config.yaml
n_experts: 64
experts_per_token: 6
d_expert: 48
rope_fraction: 1.0
attn_scale: 0.0884
init_std_o: 0.0
beta2: 0.98
warmup_steps: 200
Below are experts of layer 7 (counted from 0) of a mixture-of-experts language model. Rows are named router (the router's row for the expert), down (a neuron's output weights, with its number) and show model dimensions 320-383. Each number is 500 + 50 x the weight over its row's rms, rounded and kept within 0 to 999. Numbers have three digits each.
Before each expert's rows: "comes before" lists some tokens at least twice as common just after its tokens as in all text. This comes from a sample of Wikipedia text that the model never trained on. Tokens count by the router's weight.

# expert 37
comes before: "0", ".", "/", "6", "5", "7"
router:550506477557476502430444513543503579594512506457517478537503549498457473483463558534519503459450618497515555496588532560339541471458535552468526539368483587482450397465482501538452510567442574
down0:619470467484457502470570462627534568477518531443457580538442464504559548526473476433453436532625496503437455477573438557496440529525547428484584509463447507509505581528467449468494496508552488
down1:533535481471483502551502465447526538517534529441442501484472542487486441534413483476449364467514514487476510505500558489452506464497471534505576525474557398504521425598479380521493486524419423
down2:382515451553452556563473487449453535552579520548536504500491529430467375464452485433459513442529465445519481565548355499519548611466501491480424479391474499537499543540509489488423508556472457

# expert 54
comes before: " ", " •", " Total", ":", " population", " Republican"
router:479446498540500519449502479449526461500554462462519411527415531448499417571532416540507608479490520455487471449538441554514492489567552494510500585471483502558513511495533528489465583454521522
down0:530433539494472489435464430476535533513480476401460462508455472527517566456466347455573457476557467605517521441485475513399466477533394458598544500506478553510524492541471528510565496532422515
down1:564522454535447505422405495478552478496508498582498547453540499494381529488401566511516456528484515534582506477518484552421459433550550510509509479471519427587484478469495465437501460548551421
down2:490445632498483476499505517578357481455553431519558467441514445376554551429452480490459496518493540432535447512434521472516530574588531546482495542416468509495455450455513560455476520479500522

# expert 18
comes before: " ", "\n", " (", ")", " CHN", " –"
router:517546467539622483392484427455512462483428437452502405490453452465421528435488503553470468504505461483502464536487512431620516555391580524480486417462565432495476549462591495519468413506578570
down0:526606453453562515430491587642491524528575444496395449514504509520483461507411447414516500461513553502534503534469468447571601525510504445484479547433538561428464537478503458421497475452539475
down1:384521438552517562547566497451458556597423512478485513444540435406468512553576428512605468478513562499529501540515525403502478465500483553390459431589551460452574435416534509534532478634481554
down2:404544545476443522490565376539512542496494603499391476567502534425522522375598486541527445423521527449434452506492523513539523576560538517560583452569531586458512488542499551526486422450499571

# expert 28
comes before: "0", "5", "7", "4", "6", "8"
router:487509473566595548458460418528594541499463441565573532456565532480478533514501490555519418510615416464541489518523399516370508448490564553525383561531502493541417441558440583562520519519449385
down0:489506505481471542530517525491462460527482538522451385566489500500500467559441577435521465518483517456514438496538553530498318451497546510468533498527536425550508503342437531531511505466498463
down1:535453465550492581534545548507485523511441463509440521503414427570546481496438465510459530512531448460516508384468462419454584513469509497498557543488609502453441516563418474445479426527503466
down2:590418525563535499507514420532553423578510513465474531423453467407498529483481521555479411521536500530501481515496583528500457461523413614560508564549464453475439501406342481456516490418599572

# expert 22
comes before: "\n", " The", " He", " In", " It", " She"
router:496577615398556523532524591563536508504538427547524470528398411580609544564468457523522574501453479557409480539508521588543530544535440535547495477476507542517503441532425486516416530546471538
down0:460520551470465589457495536450536536544478504469546524508566438592449517544395555489538538519458518441464524636591472579427660570528510432503485492508499509481438536469559518513529464522417408
down1:578515484510443440438507452481577573505445522493489385540528533494508469495526498490470454433449395517492498520528430433523418363454562515591543541553513481568561567436560429489503524438369452
down2:485460470461559632434461491541474531368444408593557589514418460477461398504496520461505420470502501485545479433467472471515668611610516547447482608456439532432496531545592498553585486508451619

# expert 16
comes before: "\n", "N", ",", ".", "W", "E"
router:486393459491565460481486510444543439563567498488494488451502551533543644514475461540529608519445402482512546500528491568506532477557505463518507528501510578591521511519621554551525470480578494
down0:490592398539528479443563520547533480475460552518533480449501443441575431497454434483481462520509495471477477445506464493501400525515524491440583509453450575601428475469483453521477421553516473
down1:491425490467525504520438477471487496527591497442527527493466445592507550455524559601566554432482521541606510585488514533530473524503492510537470484481548516525527524496600443386482463458494468
down2:533501485572465527562543546601572553398510518429519431549466560540482484453409599469484514531500461531530556520446506523479568513490522528426462442544479462593458527518543497411460501444540422

# expert 40
comes before: "0", ".", "–", "5", "6", "7"
router:488541530565577568580450505482543547552503543468545541536546511454441392512556547485452519472522447491449536605410492457497498528597456572523400523475543465490510493587460463503522531543600528
down0:472491549450476473482448531541485496442541473478398484466490422535541399477542425377489517553589417517470474534495542492478542479585583464494543394520453469490507637538512441426571547532459561
down1:533503528499520524511503509512618492510516438572511521487599341503352459531488478505492422509461501476514544454422472496556578508474573557462554518528444531564586500472579490493613551496465569
down2:471548464555510497525514414577507421487438535393492455473459476461511535545513463529454399529515464546519473501444442445504510443495448477498483458511440535474513527408391409550443532575612506

# expert 38
comes before: ",", ".", " (", ")", " and", "\""
router:482514534462428511457518536453491534571580514551504469423472413424514523444426509481529481515532527498549530507439501432553525549521492501483486551538489508535507558520527551475524546561422546
down0:642487432451480472471552518436575462520517419536551602490531433451511472501523476492475487527515543569498563509574462535462530421475462401544401394510490479395531528572461534519552493425507499
down1:575537534507483429612504455460448482452510452431442451554489615521530493449600506478446486461474613515518460452548489517504498691496492438553510415594575488449430433603485487518489598512474492
down2:498454562537468494463446429515511549453482523640590507514609428456514441425560476525464563483448459372556553474498463473516612552469498488515490428476479554488453520531493537520541477488448503

# expert 42
comes before: "-", "|", "\n", "|---|---|---|---|", "|---|---|---|---|---|", "|---|---|---|"
router:475513529503480519519497463539518558410478445542492511535586605470566440534424480580536459442592510467529514493573491574498505447448534494467537564482506480460542550471509529521551560519452477
down0:569493397568509465592470485475544436483440517444502355399520512559451482497517429522425506507514472555435515513485433552534429386453511500469503449522546521462475449490561375519468480442498533
down1:475497497522428471476524421481427422444456473464450412403476543422514478480503439484464436401448492467472531443408448491521519486542453513336500499515487393469544498347441606520522455559528484
down2:532452532481536449576534591527545588517528426504418518462479473609528435518429575448494608514546532482504401585547420565529638572475533419414509458554533412531534554482456500583454425581542435

# expert 48
comes before: " |", "0", "6", "2", "3", "5"
router:420467439487404569472464421596503481549516509519507463502586511434535458481523568468510500494544543478515521397410473544401446437442524569522511560393467569493568558530528545446573529515506495
down0:570506439497620439516567547568610585583489465521505557515538410436450530511446495456568437501573563554588540400570509449454551494455505499431437481527559573487532449482533503449423418413461459
down1:447514528486493491491504487533479512509489523449506411402428430566496493543503516465570628475538497503462424475575482538581494493537468544457526479469475544537508503421486384565484501463501500
down2:530534436469480525478449475528424506504577462497453502446447425524459463408582522477545554511573500411430515417435506451625446542540496480507484525418542575519556535498474456493517525424555505

# expert 21
comes before: " of", " States", ",", ".", " and", "'"
router:447464458476438493491480412543462533487499563478496418496525493429452394491452544461478486537558418473565573464511458461519595491545584451511578574430504496501586458403463455508452589565395518
down0:487497533453566463470594506509497485454481518492536507460541611497519449554410435552496507474524458445430474457546517460469402530496534501485437514500588564435480458505495593523456503504506465
down1:537525545486552419469473498555571424281467382478435472473433552511512496493556514505440477528599502521503498492469463478497435468444492424544505464492604509503573513422380477465488574446535512
down2:522481512420531574477487500447543519533514560518504581515510440444535429476456489439552469536515472558437539513550478498481548521524546546559524520567502529476499592564454470573463527487494434

# expert 8
comes before: " |", "–", ";", ")", "',", " /"
router:502507467477446514494511459580494444544440467395543532519505536431441478424533558477569460460593541445507583519388540512526419501522466525451475462474391497513559616454470543528406494518490541
down0:453472550501443579391438524441363536513408550437471531429611558503530453539466499379513476579526455449494562458431470513478480463393489590497488518542434499470487520446350517469521585412498482
down1:493518584453565517517621562547469567481564549486425546480475542433523570494603451536492576540540466606536468430522583553561421453546519532591473503494512479527525503545502446394554490439609454
down2:435540507515508473394497495514544512530425552539452554514442514582563521542554456512533500543528487528536553450535530489484348529420533469479543489484500449586502531449504446547462406494550547

# expert 2
comes before: " to", " the", " a", " by", " in", " as"
router:452545513444449497551501428503582524577604479572519603440537467393508506443513520514496506530481505474461470454543518435530522589555464489561572529420515550556461452519547554474448440503486524
down0:494587515541551544510452468535606543502514391487460449490503492496444453341526464414501605521428496467488462482390509529506482576488536551553475521487430529415545579531552534413561525508434523
down1:521419522566434432494563460445517451434411569497532437468470464470478506458501544562545524563486433528447490506508529510552434591498345489413449470478534498511557440483448482553517491537529651
down2:454346470525489472405525519571477543490454515467482499501519497494523567506475463525477543562389517453496489403576444455478636572566494540521508428486495499535429526548595523480452557476508541

# expert 57
comes before: " |", "′", "%", "°", "″", " m"
router:490543457397493455471444443602508373521560630523426514438510496552536530483565363531504491589554543430516606523533566510587503523392516482511428445493463516567493493384556552373502505501426513
down0:471446497564501483502533553484457455581456509456504420524485500505472584483531482444452550436504432459536473524584455445476443493523516476497551474494583498509612443585453559495542575589564527
down1:469542458504523515528470527553456540524502542592442542410456500479526542532483521460401456526431462458616448554512536469497447440529569499507462543508481533507528505383544535541514424391501477
down2:554508529493494526536523508510509505502530526475516610560516467426461571487456414409531486534498523505512462524480525553517541558485447417516511496551360475476485518528525494499491464528469527

# expert 52
comes before: ",", " and", " of", " (", "'", " County"
router:508533517492525502447498559468533542504469616564551458471555465386395525466440476459516437551677528486575508413404531460555557577477499416519491506540541435583560533490466559506555451547605456
down0:511334509451500514527568522606385461472511530431466493390546537426522542423528542583534505497443528482513512512551425533483526506530448530585555520417535489480507487554434527465519471612413559
down1:547503546493475533608504575587468465465584469495492543513493503497447542506519436565443491469531508554466485538500556454557520539500561509600596554518541557551505467438477517444591526507512480
down2:536599470489552426481510500458578498429534555524494482485512536462528526418467462522517478572508487514476409523492549438458428471505356513573501454573366519486495478551507513507597477517416558

# expert 7
comes before: "0", "9", "5", "3", ":", "4"
router:473494471504501465548510482590567428520495497508440570501486476525465509483500553601523524553560471528491517502522496520422517463512558498500494474521390476545531555512415523496466412465538466
down0:456497524558522472501478478513490452519457425544549465448485368450576528447530471490544506558478535475448538536566510381480542503452494589584409494491547417477511529455468486506543578476529456
down1:565514509394535487545555522560450496532530506466558489492420506517525482525495470448468468551511397515484497514525482531501440529493522615514498543548482501558561400520557399546543490480465557
down2:506458466498488433556515492436503560456526604537483494505477457524456489429516545445521614603462467451536488428549451613487441608453528509483505476510514472568503481468455520452466447516526524

# expert 5
comes before: " the", " a", " his", " an", " their", " that"
router:448505532446523535500467459393465604434544533469541491496502576523477538590368470594486494551420474440587471492559504544531588544445515512519480474516567438463531546600502527461540568473543526
down0:521489410458498543468546476544511567447529529458546572562500577517478482514460533567515511407532553509444466514530535556554663438499554540442475523499482444604478542556504468471485459469547473
down1:456619489410479553479454514428544550488488501476550499454448532470475517608486532571496597537454568561477482442442570500519455413411501478500543550563529432525493406581423475485550503493479472
down2:510436471470462488506510485497502531535484501515509565490574487570441472561447451553449476455554504426586402460499557454492307395554489463423529522461540477569446514444472503506495567487542589

# expert 1
comes before: " ", " the", " League", " .", " team", " season"
router:471432420452406551457480465484478467534507502457514510607459549474430514483524393444491454468512531469470455472438554492528506514404531490506536474554430462473512582536423518483505545466486481
down0:558479581456458511634433426484485606545478402520529425477448431489432495571495488499429493471428407483397482544546443508492461484497552528492446528476518546414486410481557482522476488438541473
down1:495567532537583494541521553535598437514591482488517463470532435501439611519441441540445550508533380616540522483507480520482461528493452525517613431504529507454544488560572492502434441458558484
down2:455468577456481435562438505558498479527351430459542480563464497510574546603417580469550469465468475539540455491527495566543493592550501526461594493470402533492497485492487491524545497439516461

# expert 53
comes before: "0", "9", "1", "2", "8", "5"
router:502501435458536457537502473537484553502419521483536432552442576482562502475562476542519494525519471466448583403446487614419516457552534520546534549358529518457478448533529463507546545546534534
down0:445552481541482516480493469523517486539503559476434511505410467489572521421559450405508518450514457431486496477451522529587467461514528446532458499509465507460481442536547483453562497409458617
down1:482424591493514514547604536523511546629533528502426371501461534503424421457514455538459451553527464529487514467450540466406469520585468574491453504507512471512521563525518424524492616540577575
down2:494537418510485466520554477502506625563507527499489541498555488533403466507508573526468466610451492500416469479552447531482453538455531465475483477526465522510428506443526439538457464538430420

# expert 10
comes before: " ", " the", " by", " in", " a", " on"
router:568468519487531463531429406517515583514550423533492519628414545471474485490507531480576523492455477550435435410525500476519550571616419473466540508541454547534608401565566479452473542609545558
down0:471536484536558571526519552441398473472520480439440416523521421584460600474522452470587469557521529476514457562511426588463598507521483522539553463485495524430489535603555485512522424559524458
down1:505513434427456456444524590525507462437488506452474621557557437478414479545491589561501496521492504462530577511469394535602438455376477518511556565631457610444503442451442571495548557618597471
down2:420497555465506441502525557483466426483473503492457536458553484527563473414521474445429495460433537469478541496486477470531587516546541512466486515438571482530522524474541421531523446545496548

# expert 34
comes before: "1", "2", "3", "4", " |", "5"
router:498538537527569594527510489452552436537513521408460517505506566451538484458480608520537445570425387472509518529575488400498420487493514436517581522530527468492549400510490499587452520520637521
down0:466532460484451469509460524521455462489523480511424493480488553502550483550545413586464491475503431411485510460578484469504523544549422387578558438317499501538525516492571553564490556489455525
down1:573491533483485569505540488470514499463419549499481507505503521526480546531529550481501542476462467457520475471434564458528419617568431561505464504516501506551516454481587500352479401442539431
down2:621491573591502579501486479537528380499452507524405465421474596527481542511584456541465496538593496530521554466422581475379474587567497495554502531540494456562457564450490515491597495582529442